config = dict(
    router_score='sigmoid',
    head_dim=96,
    norm='rmsnorm',
    rope_fraction=1.0,
    qk_norm=False,
    optimizer='adamw',
    beta2=0.95,
    weight_decay=0.1,
    lr_head=0.00989,
    warmup_steps=415,
    final_lr_fraction=0.05,
    doc_mask=True,
)
Below are experts of layer 15 (counted from 0) of a mixture-of-experts language model. Rows are named router (the router's row for the expert), up (a neuron's input weights, with its number), down (a neuron's output weights, with its number) and show model dimensions 0-191. Each number is 500 + 50 x the weight over its row's rms, rounded and kept within 0 to 999. Numbers have three digits each.
Before each expert's rows: "comes before" lists some tokens at least twice as common just after its tokens as in all text; "gets" lists some tokens that make up at least twice as much of what it gets as of all text. This comes from a sample of Wikipedia text that the model never trained on. Tokens count by the router's weight.

# expert 28
comes before: " a", " the", " and", " which", " but", " an"
gets: ",", " was", " is", " were", " are", " be"
router:490502475538500519413563443534511523443565446390494461557578535502579475470520478492580400480444580462437485402515482500478465469507461507514533444560519555476542489509500482442440548487513512574536652537585546575482524495516482493555450450544493562411502578503520574539532548527437504545572506538524566492561383564483529461463512491467510582450500535513467487500562567566489439579501509455566379472455496477575481422584503470388468415424523487521468450429476508497527475490501539423488453589446536530512417475577578511458495478545602469513588466503529501510489473411482643493
up1:540494530546550432485596506426446454502492435531505451488508616511589590446466482491464490530613532474478471474443516492520500562471451502502513530533443567509483480544527461386488546475472490555462481511582525468510494540453470529504510400452548587536500501546519559419425521513533532591453532521555479527570460544477476620509519489440456521509699434456452568543538352496493472529529477538424436471439408500569453492605460499491437495531503526540421451537377462472472535453510513404367513491463558480473543464547535523472536484499532438543569497471480594506493523550551484521
down1:449415503577487420446416476548520439527531458485475544605438487517474540496517442384456494590485429426492550521514491525508490534568574463476555421496451492539582490472459554497472422548494493461494432505510478513507440403500489557536562648480459482463381444478494462523517473492513552450550513581501564534414458511549556485455416539541491534461462463481418407527488528570473493555553554488559580473529475488468567523468561438366547459486502408430503666525529482513565428499499505579549455555499491458492519403524490559504471462531466525510573497428502427490568495442451564513
up2:532522460562474457430519356510506572465498497506499446527595539455477402487478497468545538484490529423533485463552469546467431527502498494422493448473506480431427522418462479465548473504477519512465493582510522511446534517567506439619493494598547475464437505530494592579453422505556478494575520563403554483527500538515527471419572420530480450404505507410568517508582520497498476492508523591454514555436504508482489462449413573487565496443521496507482555526525512555505511560455509638466511569469461548568486364439463446451510555509463504458426367558554383505575495469411518564
down2:442545470511502576488528444482578459508467402409525502532459520498479446471374546583433528314414424520467459532512420509430487534528508537494555566448547484571484503590543519537556466435411498428503508492474565512523543464531555472532448529552489512524447540471549424462423475460515381424453505506436501480532547522618551487482548464499500505450439541477434502460540567454461537564526528403527615464432533497549494565590488573441526464414526439547530506571509412509476392514437577473446526539495555476527529532469509472411476497531560491476499461460502420525427505503512542460
up3:498482550491472496472569511544500438538555491546467477412556461477630511581490439477528438454461507506432399465494426511496553526529399490420533487563481521407479522609531520451444472428472518549409506498477520555442479521489488499586521502480557518509605477493581588519391501598521477574468566450513610445525442559507495530497522548439533490559549487469472510475471426678501532447571386524578448498385596487499512519521461399464502475537464481478441467481456489553551416507498527513539487477493508512568437514448498579536516534546555529439504452488560523488490619515514566536
down3:507474524573445452467442504505525570520447482401541539462495512465470522461510527543438454423487517471504554513514582527456446472503542444505597556535525540512574498472375466458506406507593450511458527461467550490473531568447445487495578363476609463434489591510427491524528545468529557484606565430461561495455556505659502454535531493548462523550548489466488439454397492509603504359449513464511535455480479572476429471556461485380457441497545541565480382510447479530527548535538559516569540501538490440460479514473543424444521484573495512581495456519523511509538436493518429467
up4:470532495513486490446491535453387564494476482448500438531475595464627501545573504467504521529549532583566441546491561491628572535555454501487546545498440501560443508565441298503438495432514513484580560494534506507561446563537529522473568394532528393475584529528468539514449533517438533545519521392552475393515443617495506516505458420478463463490505484482518530540484486488518521534548465550543368468479442513611521447426449538513520536495496486485410423450474586488482544481567464436513514526445506535472513533466540436565515472437510448510520571479507517465541526570486513408
down4:519426432532445524522467488463521456451448518520445543494533492478529477421497526545609516516460514428590549559526529591599562546463489583554404507435551522524500485510507479462403444369524476495526503409530528529536512540429536468497418499539512539485567392493477492456489588467442427446531436515533413453481352526442495551533546598512466407478510569513496397597467567497500497554407454497542527481501542491473517569484492579511547589479485541445574458465500517475505548520568506509568478576455515571559489502444524552411516592519555466436474530525463470428434409580521497504
up5:551451453470445343505520528478469544535397418522484471518448466466580588480472597495482504565450584387537536538384502482547486510548521393471440503481470499444504505468514433495513417576525499518550540383525522509488522501527496499442499440529487371579470466507510557487479442447548546449457461544476526485550473580500517506588491422532481471461539557484444522550471434527503531510621550520430465499516510559474562465696494448469442530542501452422477539537506566451413493558452475394465562465506482549441457498531530461424588554573504484529512580515522529507492494501459465496
down5:561466572452450568545497409503494478465523547515388511420561454450475461609575423530503400398576551517511458495575478535515546507456411492473519517493476504512550535454594448532454564558441489495466483506523555468605530508524450479559423531532543483490615491471558512596570564529455404556543560417538467552545433410498607494442481534472446554523462452519532397470556491532491522481473509462526529465533512511493498554410453513605458457452451524534483482433447557511462525436536542507498469550498648584533465473554476466535481517502450477534487485439347469443470506490531466492

# expert 26
comes before: ",", ".", " in", " and", " of", ".\n\n"
gets: "s", "ers", ")", "es", "ations", " team"
router:508518466537459516484472460500485495504467549493545494578624492564573491477544453565521516548611536407420440472410542457518519514543489536454548391532468549493564496530594463475445487500532545585546579473540473589540472493534510490502405379529516541451505481508505504610548476537469532550471578507560502506516477556473519460476526439563549507507508538419526439521563465536433413523541452497548476478543508471646477468576501459588515426444525524555418420380503578512516471431486553479472522577478497519587473512497530543422626554522425528470618412507535496555510535443464551495
up2:538545491601478528418509523458473449493552540505426451552467543519478490504522551509452472470508512479470383340469469425514588529521586500513531432564352554553480512540529455464438547500423528551551481487517524586550482449491450531499479520539496621469427564481438568512490490418466483465488520542566538522529542516528547512450518440626450601487617510529552563518605489544445517519556467557569429437463510558559562444524514447483474435435509472517501518448563439483490496518477532558473511488490498418457501475544526568489507407497543589527486543515435432572499543436397596540
down2:516462470413537633556554523565478479480581533494535533480476472466493626504414484581531519481657505526540534536418478480430434538440441430467431448505560471499473469495628533467480492443491448491433457470471541539606474499535507466487534526457471515535563545491520495586510514592524453561522504412500465466458419422524489501554553551473487434509457554501553537519442420428561532507501510598453567586522527434548470558493439504517536598541448585495517431520459566461526592399508549470535505577457523504557475485537508603534579518438444556552524481521524541532456512518480528391
up3:500504463531381521477439548465569432613462584516439456438471572400509439526552443472473517501527520503434425516504385528425528454490428479450439413491512509463552519582497438516481418427557453469490438552487493466435504501464452526445467455528500550472467615617511558489520468510483494464496513545407459492636452549516531467571486552504439563522477507350543539530482490562455522504408543420564485495498499510537501495461468452506440478441500576387565492521424527515527490483465437546522448480518488508503519528420510502438546515433543519469600418485481458536376500416481579516
down3:421490538495552423563513432393492540466504464509561532495584450508469517457601506478522490390526513473442476589559524457464525499441454523521479474419441472503372498522449505466548607513495507570523463481458494452510528488492484505589607503447501475546510522442480468416494471423432494582536561376474475526440451556588503513559560509534415398425445571544493519466494487532427483385537506459419531497490489501523485445498470482503625480620484471535441455544475417528517554483561539395476580469505497470516520437520500489527507552503471560594489474542384551517584408509496479558
up4:469467448467432501394515498505459497484433497460568516596512543477520531532543465447526484475440456496474505454473611404434528488493441464522549521543357525635514484485433464418384545526519592567487499487500486522444516583509506552490534595462470578395433438456546531484541518516450419549533447531482413421508486501480405499484516527491492440448437569456509503544496527536503471482460453589509484378514497571506544417474505401518400509559465531593486483455546458514539473518467508433527410490495511565505477491521547586594531500415467500505531415575461546453556463459441472599
down4:500428431507424495412474421543496504575463491523485432535499578385466471517505513459455516510553496610491428510488449483431458459539650512470528501449505473533568516552537541486466505459479476451541544570476515419434576505574478533465494536567485560449556523439566467564430516539535560488483427548533534576548533487478501438450456625449467516519499489591439502522403614505513515436442539511536487546508460524540514559444516487545468510531568478365506521442466533536533401553575517525523438513648476469526459622516488439459549536555502513422459583439461577454556462463491490526
up5:515572417493442552480459401486433508444466530509387545569491492525506558498575488502401572536544582440515460545463447574456513567506469474402576499594624503465551471512489508470468422588500430454495520472507394476547554597471432477508407451449523584499525474542514535457515548587451490518488498451549555510508525442473492476535467593466479517479522511476524460485547512517374548466471477441498472574367492496502529514487404484489498502550508513603516538472402517473413514469514477556572613594503459501558470601535528520517510455435607458482492463517580493519449519560563537538
down5:512526572529554512513543528504532562427493451582582557463478467558496515477443381472525442478491524539466473486551477458451458433484545578547372483518480461533497566582488579455564564527558575499581448516395557521457499439484559548508519454529566522475474516474570500572412528438518542513464501431548526504510488519445499516471491439498518527551478543630499413528456466556579503520445530501364533556536426436549395520411492487547521466534464495507545494536587529441496480487446583598512465391419486452493579488506577495392453512618465496558550528473538536527514532424500577485
up6:457559463497483538542502503412499513494602392513521508506532555513457551470559468411507564480549508435533400538566524480522531525477498513386478463522482439414560496482518477506561529460620566542490487613570530475494531558517495524514413540439541546508451447483597560527515518505458539543478483442566554376524482525478453531480479528477473529526402482574449452480491568460523446456486458449469515606471618499386496433515510510433481459490598449470490572421384546417488412577525508570469522542542488530504528475534445519484611529481500473466545394405497515589499511529429520440
down6:451552510556572490621533532438618433472531471504503577486537433588545487526518434478481515451467580572488482532534426467473498554496576458513427420483484530545445460568624541507590514443454562563508414478454479495444549531418497499566415488539534539487480415488591504577514560455478450503557533436435504472484540571599465470437434514481393585491444565508584434514495514446565497416486561472411498470566522388527478452595420482531509564456478575516511448523568499504566587463507512510549514529472493461433488476432485580485577555543445505537519526529516561498508523500443521525

# expert 48
comes before: " |", " |\n", " is", " of", " and", " /"
gets: ")", "\"", "%", " s", "]", " f"
router:478546485560440459493470426568433512459411530453480423498591546550525473478500453522526501556555542457467489395481524462542419443595466568392568454515491595589492538450507455502422482475579535579529591461497470501457480428658496517511455467576455570444501438526525521662534469537497547526581545507547555444539500544454534519525581445505517523483506587471500567448553473546474459544549465479430438504532478456538510441597537506585493434428561516530472586444450519498522439457508494486521506576561470460515509543543551496452598515575448494481573459476414484571515526495480512557
up1:394486485536455458535513464519549574435484539473503449524439526430548520509485515535432486486521458496474469522554511419571502584617509523404538541492479446518513445504482541518515603610515471584504541390471524480498477400608521472467498487546490480532498480541505630448562558481449508505517579496492452466634489650512569467496463423489481552481568496529568508499527521413534448477551468494471560529498517475459505583515615485493564424497489356467530506426555491548424385495454494498425619494504480464428488496532506499483626482547511514482499496517535440483475512515546605495
down1:482547432502464501434501591490556514592451552471543558502445520591481573579465516489514449415490522512517564539530571472468518588507455432462460499463425583465548531480486481513459501462542487434465474567478601459503515459457463505489486483450365401468508486521438559438489504450552527520463443611511485488514549500513439460476494510494566556520596453543465392426566534486518522458507597579415612505501568512440458429524399443507442546462535530599601565500600451461472541575518533554434442536510421493516460482542542453523451552527483475469605521479531545578476478394503519459
up2:498449502493384511452544469524531462490498487516508542423514475498442466437594437545537525534411500460540518441490554485548360496541435598465516509463570525413482565508521482378471506560474491455606494456551484590415439510512503462435424462505494503444550538596493480445592402565531510493574459454528495480550530581437520569447553416480474524483552555471449500493548575522415465530517454557434467567412487479507547461516574471526617487487471555559511432519449477451430480588538516457470552542537431509529503460509520461523477543409580452440492547401477495467521579497508613546
down2:520522546504493478495484469502484487471440562590527444544488420508526365561504433537458550545566434519538501460480490474594502522475487482483495554445580502512495504619548536499467411539524498476489483545545538483543474598485538551422459511501552500468450501500595461526636490501422606471575496416498447537581440482500520518458522534512523446411512488481545509485564475462512562499478485529589483440643440508431503553389519588594517555524492440483450339461462517488427530524589460497491484463490538439439508513479564419572442487465561503621564543534423491532501529464423522481
up3:453471455596393506514500483572473500487508440499459455492519585505542464476522381518534517614518571437457477436420545482564449507545450567454613497569440485479524558460521532485420504563540492529475553540629452573455420504549471505555455472535527579448433550491504534471515531488474517517533496508512562485538453579424450476561510457543535581493601532530512508522473545643430406492472468482537459502436470546525488476542545448552535486522551459509500505501442493417544516419421447390442511599535533609496434500501571481500529473511479554494557466511566473560617536451419511585
down3:533466479552439476483547445495467498349438393491500518525463502507461518456482507512460471483480475441461540438454455533568556477450528488507440534522567465508488482529552565509586474441448436486532563438521435496554564608473520456465532524571430399453543489494537498499497492542468498351489475488543490494430442428502520609520551528493499420493490458567533448566550543521515584515580371460549401504521534537457583495439505552476475449519502494521445402477489575464466585508563427497574558524480595456510623519470379537559499568556501510540441438505497404409475531484450450491
up4:476459416581420491459509509547396523564478499400495475491558653569486425474514525533491597574504525380488492501495512508562465544531459595464548469517495511461578501501541509462429462525570481570545532518599406526498490520501486470569454471559449514421488567503466549517536505506468600589574553530466502469616450545402491434471513473507530540429517566450443503518497505517475417567509460508490484463470524503518495500583585444496520419434587431524420426496437563504484502454489481390456523617512514581564519451529535488476530505496506457472611428493540465526599561475531541519
down4:527586512486495506411458524490596376557373526507642547490443471543496542546442484449479484512448468488464522525584461480602509524444576436543454534528598443447514578547472542519554504485406602521412447536501479541609528442483501512468538511547508517499525473449584453483503490461414421524417476501486475402451614474555486426494453458489464523494570461597479385422506488499514545477490478460519468449590548443634498517462461526561512576500517525493527450569576478517466428515450491540538419551474529522463500503479464564446515485480468561491418449526467527500453555517532575499
up5:508492443475417556471530500606483549535501551487467546606459501484595509427523466464547571578513524403562528515517542462543382586507437499470601462502473517483399611475455494468459473519548489582486608509477499492534551453385537460471434491494509598511385448507577505494556501517430472502488545491477495454518367551474509442494513390475565485534581596478547451538442531600520499539600500522541485494470482487515548566460566487591562490448584467556484489450580574549535458439517481504524481542531516566465508467512577495459517516459532475402468410500513477452474459448454538559
down5:488430430544441639454518525510499468492544456503527490481485506491515532450482482461561350494505464510499620538554510611507521514466522532392528486553559356494568507524442509464505518445468491535485530482555548377546509544435419523444575523487539462531497471507523402494480464465518529511464570492479445476415459510441553440486390468409544505433513475434553488449530481388522469502507521531531479496439524556526543476528449514473457535529469576426511487562585495413489515451499547414514551501566507522400558465471548550528604541517469564510479452521603477560338501446451496463

# expert 54
comes before: ",", " |", " (", "\n", " and", " de"
gets: "a", "o", "i", "ia", "e", "u"
router:418523389550462475460471395531466507488429536539509515486574465494516465468496384557474476542569554392562462444456455522574443512553570510447558527517521533499484567474547496512421544499513566535512517520562429522464464465522570517506432522532475473434437420545486561451599428568456540526523492514513569524455448592485490535461543442549583522509518552491445574481594466507416473567540448479510489475472467482616494475528463407570533430388563495527435519466449603488501453405471584431484552578533555600488497540570573509428541555481468446530556467423463519478556567479483492546
up3:510556474507470535461475453515512511381472539515380490486423431448546441576420531460600494529536498498495536487443498432520557544467531480512554492505529597508521439373567422562488504547580534418461582436583460465423502498540493483487508568443451497498357484578422490482529506544550537512423463551585532515525528538521540517511538533523530648528562533474485483435505449523389507458520510435500481546480527596503484474464482505497440518421513451570488454498499525361581507472501467529545543513417483510576471523440580403433466524464580450492513535431431595518551510547474480526
down3:466485560512489529483515410543402493505413441497466532435436435414455494628547502545474460587556464548517460532519481484470534576523496440527573537501426423467499517565569528434560515547513400507509439581483534530507461417528475452461472487500587392540518525459511484513477538490505573603569454540449517413528535563650415523493411501489639545426538548471563496545500465521526556484520491606548520491575471458574460552471485545457543441471459479563521510520537530537481531501458580571538474571481393465468547485571521521485513529411415559467521465585466488479447461519465475545
up4:502468473498507428462438581453517504529445546409475515489511432426592521486534505539458433538379565484484520527522604497541464591451481516533487377569511439461450499501447546503485489515433474488412481500478617457501410535542477620529516452515525487450501512475509536529433487584522500453529549521527519429403490467521444563445568505509481467481527423485508483552449527500411465482568406480560470582476592469538490429553549431527550573458507621447485523485364499469493420538593484514377549542613546507499506519544554561476487487500532410423525522532491508559516544490421461536
down4:539481537526540490418483461493513510571474482451476438460527454482536546573478417441507574436546515436414553427465516535545474474437469569426480541466454541474496536418513583499493393457447462534536591639413488492506413504412538516451525541546506426507489501560415477544434500523454558548476539596507481398416465543400500598561546565528465437447526487538524559529526506455482512422536408509563450592473549487510550519383509458558511532538489538453511532490453595507501474432513489496456528479515463527468539641490447469400546530517495464452432476596422575542533513495515465538
up5:484459553551516525504448440533448496485563425491522377460489472501511423433501460455584514494510601391449506425573523414619450566563472465431528487469471543453527497500487517458473591526502470500475505509438479551485462509547453580596550454537494511459470492468496526512520530476492497569535449596520605503540488481489636555454527423513499634523507484502372555563516500516520368459520427510570524551376418483534496460529553482510588462464547494530480495459518493469512543410529522472477532511512516598526472493516533467498569445446474479542498445505548498551618496568523587619
down5:547509539589523577455560467535480545527461562464548496512476397469557554394422536461526545421495521426464500486489512472528500460447448497479564405562563491540525508505569574476578545434486463504567399420484506447539564470550534515495536608508507403515464497413479517533451475490492528567507572466398564512463419338602497516557501454451475471481523485519512526532407526412529505515539489512423498426532419510466441424502505514537427462536452541492511438541512484507422456458553488567442614476445549505462580509579515483441493546543501465548432487355409496480477496550491549484
up6:485465396522497514420461430544489504399460455469547480543523499533508539473547541492521555465486507504482476480550489530523369531541519504407511494521494417384466490442454562423576598533565434485513525483513423461524483452480515538485614414523480528506489496578514505512475375514472475524508571580492505497511540497509572555453474483459511490516445487553500621458407580467515479487566422502510518520481505485554506520544524494434549465573477527421361564484539569433514597466479473578549569485516557592512361536403643492404498418448491567518519515517456436478512494533544519498
down6:533449451518507552482552425527524513457532497461483524563541541457560555455519503462676576456501501478443479476588547470464504451465527455526489485582509535536457541598516543458607615453469441596516481580478523484538430416553473554504469514419467478527515337517434500473496522495453429491506542565587490512483451387508555521512499585505509429484507486597539556482476581495505540457488348566425480539494500499570556496506549490578440472553587485525477491427486538584488538508476499568468533524528499465472500458509408609577509419553529441539421467509472417544472497482499476490
up7:425449508461523538428555524501526525445529556513467491527663505486536523466569424593418518465499468472520469531450565542459522559529539543484464518552554482507467519394523534493420471527482559570499509555486554462445485438446468488545411565451491511507382639504494391516465574481547567558484581583450583496620499600470478511466544517592459591473501443455449527461568510514432407466496456522500514487467518479506455579582432515455504397463442434504458526520503455508479397524430438453402565488564558557491545543446482545492445492486473517468549446538508517521549529546494573512
down7:468582481511453590505401430455499523544466609385518544440449513500447518418477446537494498398471488515521509447529463610508422529486544487495494566437510515479612536504463548463545512448492450522526401453448452468599500534491569424536507505482590429514525545512434578452567432449453449463534443564501454509555515323578487458574504499469524461452542494474528519516494519445553508478454587398464540380524549422399441472437484544407509526514530495538462492502438553440544534414526418499472512560578521559447505487525465420484448460461526523513484518433465534545470485475505464510

# expert 3
comes before: " ", " L", " K", " USA", " N", " T"
gets: " |", ",", ":", "|", ";", ")"
router:377457505602438500482446454468419485469535542390457485501460528491524437542577485525494472558478515506493501510437607445627428486487481521465549507530454631532547400427572462509487421530591597503519649473594416548483515530553488527597463521558412490371545468559558537526533521519452562600548529542469529482486511507498506537523477466503519468464504607434489535498582515491477414508510531464513439455487466480544509479512551448464548437434568514530422527475449537451506486452563518419504595468490553528551444437511529426540528493469530483531567435500488552509517567505429493536
up2:540422532526498468433567530461469435566513496428538578581514570495493478478576522516508473535491483531482539535491447569554466437527474443456520487543457463514480482512544469501469495520513407584513518530458479583503540529482556457586475390453369493512459453411510478548525470520482551502533488494468445504513467521513591576606480399525572478533473574503552564460415571539506340458470459560574518528576512505519545474546588585499571459438486542456471436556409535528571427543495521443514448566540490556514570499516540650506559549500504583363536495561509496513564476479491572522
down2:439466475557533546486540565480501456514422416554561508538453515636537468506487489530561442492542529483527577593469416525499553599361532478515426535551479499584393549507535513427472564506429500576482488364490533521447452546441449504466578537487477612547387494504512446545551476519537472481440455444489461457448479616568485476534521440514523493512494566588552457439505475512494556532436568580417528500528545541460472465525477541383447550524440489465489516467476592459502476521444549545491504562452506597476467526448440525462539534504459587490554499575534420475507429476511539561
up3:492518422523517489418548482491474559526535372468486545466509529477474448465462517501468510457442445518535457595535594497525506472460502465480536521467476518477458478465450510466428447502493586456516619475530542530455532449506492508582449442519528508482427520534450479587504477514396450532632532516514618458533533524512480618437553442495500406401492498456585493571587508490500464441562417531546478489545494507611463476443507582514463468451462463442362496586421534525394600543522440484533632503435451541591588507496527449545555467455501481516579503523476493494514522545502448553
down3:527522460575477505496477510468540519467512506526508517540373509483428441473469604466466505442486509508400507525561577494552542544466463484494497440460453588559601499483483551550526519450604530421562543432528419613455577554487513479540421559607471428453491562478398519577503530533465450525488512467487517460484478528457459602456553478529519469461424525589493458502456532448473486501612454453515541525504457562478472478475485491648510558485505536463553528468503526377470492521566564386508589492546398489440458459463473457640449442523454562473446465505516538481534563455453449522
up4:518458509588498507554523488514436474424526479507518477473533471542551499535519412515539506601530508497499506561522436408556526569502454507588455495614532541524492509571599455520498539498537568470568575477544464540463372417544494579509551525559390504541489513501498479532527506536567689503477497521562489582417473520438490455510504532471493572431464527421492506571477492467404450467481488460545509474530422513578448485536571448507467485372539454547515517503441526601536479492442512414476444510500559454505422588507466494505603552554508434487596488516570508519446551512456625469
down4:572526443459446476497475520408574532471495418456491605493426436549478546534479523496475460348545513399474492437531512432505474462493510571482518585474466510478544449578443485481509562549534442482558524416502482468558547521429460522496432401550541553467505482594378462374433468466546525525475468495524505556487549548582513413549492458598440503504476453550392505620446537550510495503537459491474473573530459484515501418574487496458482532493479475464484509432560540410486547423516552555406491401565465481477580543551493532525443541555487547496488475406509541509516481467422432427
up5:458532508502470486402403417493495522527443459447490476583499461534499515476382525395420528498513495542437399533497525509515487452489554491382567448545486542397547445459457496511453500418544611476536585449521555473519552518549434555455509488484512495375488559606402437627509475437427548527482579462465544425456527516496489549501454537520501480435496477506552468502523543639502484597535514520553479489515481488492510531482469542477521520435532424479406515563457454497498472484526516500479656488482553453498490482474558462593453539447545580557556509475532462509488463504538438625
down5:582581437529445538457500554458506453521465517513576463452392369532478445447447502595481471470420561490438500507512485510549496511489564495501493508528471574480549545515434524484489526495520557500512479495470432582497504542518497614520487450466573423512524571488505531546537452537443473458511595554534461495473442535632456576482556568491506480504518518557518461527473473485467491605492422421522518415442536576339485501586483537566529530474538549540588559419559481542519458588545527376435547500425469487464462547484471577461456489442393537459566509381448502548477460470474465461
up6:396393482505475451507420408556434477455579551513408428425510480531521471531592545480543456466413506513386424451347517560483383453458523539497546533455506557535475432541499611524390507597546566534493543477498469471460499567468475574541455504473493496509508452499556513534536450468497532527404454522423527488515464606472509511482461459488502471487510565390539542488556505557499462578521499496496402495387452445596445521552486446524493479485534473488443476481554457491516524530368439486444569537458539490498478427516573535479454511492514546514497519538502512416569545443482442572
down6:558491521504514483537533478403450482518449466476540471506577507573528542578381442505618471514464529472539477427507458473453611467492467544525500408520531471478518502510487514489532475537481552531489496539456437492497422424516517450527439367484443564506562501501485526474481492449538465493490460554503445495404440450352511477589325518471487534559525502495514435441435506486478508483396546509510537586607519564475555518436536510416519528438545532511592524505514528631595570551530534504519490462489492469506481508518429537392520488473594423537506569481540447555440539564573418470

# expert 8
comes before: " the", " he", " a", " it", " they", " was"
gets: " and", ",", " that", " which", " or", " as"
router:461574501597462429390482473523503497463474559352477418644614533480527521469492436548527598573440468468490489527405619488490396516519501482495587541496535528510489563458443427459489471547595519561569538422562511524496436485529446454529464455508429618498492504521472491538541506538482516530538492546491525466485496576482554493544528445490553597426530510502436552480568509568459484532499464516463473489455541575460526513609565475455518444526457547523491545463571520464504583457452588470510562497461485481594512514521519465525634520595550545528555412500529440544488491518500565538
up3:535568522619507479357499482468444586533580556394576396518496501466561546420490473470490509556482431478569532506423559445566478532541451481524597437539441476460460499427426527450478541479581491504615460558458506485436500416496464516515479446524380576498518442518442471443405475533450541557522558474462518531497514613486442573538472451512466534430549483521559554484533506461543535463460439491513443552568542547428497425509529417494473426503494508476449442543513462456432493413453538562442538475569498524537524573497491461551563493449447610560563543477469499504552467469561530442
down3:458452461453490541520538509496479466505451466586444513526587555572464483537428488470579385485465511453470503502497477581570447518548406599495448525432537499484547551537437497495483519503413576513516446488544529479478492474468538508511480501563562518571484476462519503496466671563528497486452516545583444518508507529587515519527560562587506456504499530642423536419472586540465540507476509502475594496409503465526439566490443461386567543549490530419489619548470525593508493497408577490530491598438409486525540492538490481437596421572487430525547481470488462492501441467407474532
up4:549514503517535445572393463473514537505507464488501503547532442560534506484472476545488565538506525496453465531542486464482441503485473467382520426457528522503440489432452587594507544505490511426466522527466508484549505448537491480440523518468667493538512495457615527510411557451524496441489416467538446407462426520503544436400501420552587563529515586468502578535487437469533487507516459482493482595450465496528519507494553588522512459476502526581474547483470484547494446407516502561390604566626534465563485451534488452411688569489551440526542439470507476513487480578506491583
down4:440498423536520455378486529491503553558546447432490493552474488541390433534471582508459503438488548577545524561477460493471432539587533468516509530499474515542477514572537559528542553544506615536541534491544544539501525484439525503570522537476386565444546457485438408506552627446536545515494407557528559467535492556580459535467481511530539534512430538508561529439426531513447443531497501593523426432498485455552535518512456561606547600465330504483542513490527551478484535514470531511529569484541448462480534438446461462548524467445573364540497433447572442447555497582492455499
up5:443523491502444473394502493517547491448519463388402511512546519508498520495534464405548458472563531513433512510432479457567433458487559477550596580439523554519593430444403568565394597551541486478505544447504418471488464454546518459516418573469510513515514551470538509500486547578468624477453497525491584465515462600449456525471629468535443478522541578524542567533468438587504497509473499465516472530463400478516573532538466481575460537528553433555471443446532465442476545583583473442535519509529506605513501488474594426515467462494456521485491558394554569425569520545530485468
down5:578508487532486520479495501548440528492500540428502481574428515464495507507527482498457494522542431456636505561561563494565478461601614486473515492502456484473494539399519422556485517417503399490558515527465545454484458479537492497436399482545459526515480468560501638535506423503486426501572479501474560476598552477593496463530483528503576413529602483475507519504512397453491555442372469483506421414546449477556380465602493426435549494577543527522536535537468482500470522542495571398488614483449511501526517483539492599487517510423533442486591470566479563500432456457447513509
up6:416417564449436474450563496474443540457423526504472538494506532407530497438540421452432587525532470552442460488481459535544438462502473471430492500472429546505453542488530578574458509535457549470464558500463459607422461423569509484507552484538400417466586508452587455587521411532422476379535442492499375443507533465459446472468517412475481515500474507505465480515533527476535420495540454586474490470506531445507566499587555440506650499524517547525519448433500596509505466369532516446461487529468451560460458526465508524540536580517476524564571500450487520393595523519461481512
down6:486477423461477555476487544397538444484505472517534498480452531488507539538558513535462435559451407497525519472615441555490453499500511503544443455481498508519552476482515483617568557545593403523465458478370496512496537458542564459510474478455453492504520440470467414567521546514472494536510465550466500497428568571580520522531340596529473438572576463514523580525440478539432566481488450421508512468542621566486591600533590467473566541528450517492540496472451503512469447478335553450490524513455616510602480486495486487501508519510590467542568437443510492423532508530473525444
up7:442448483513488443523610487591471621498516502393511438505489509489434489468539454458537566492454467442530470518489505520478440501548487467537570525439603470515464522511522473565489561520397464539539475540500525624545503505568629409621549533527458543518420514458597478524485441519511556559593521470513460554518498509498517609488485394527597466528435505447528535519483566459511384587553511524557475505501493565540507477533547557498647498482458433550480532500497555464544512530454502509486525548629510485614509480476534456460498502505444491515540589501621489501485532389448496507
down7:505480565453553470486462498572542623436495470536541544571440502419507553535464474392477580452538534491438527527472556473491448481458472404559487455559526476622405564422532509485500542505550492484509436506483508483552533578402541525523526540502401618455498481544546479523520507408510530504552495496457503534537567565503626518489493443538484426481596480541496597532507422477528528602484540530477444444441433448473477463482482476515452453546487402576497454446445439521451494456514637451447453542482558549557517460584587528450415476496548490568499422491462523441396491449515468485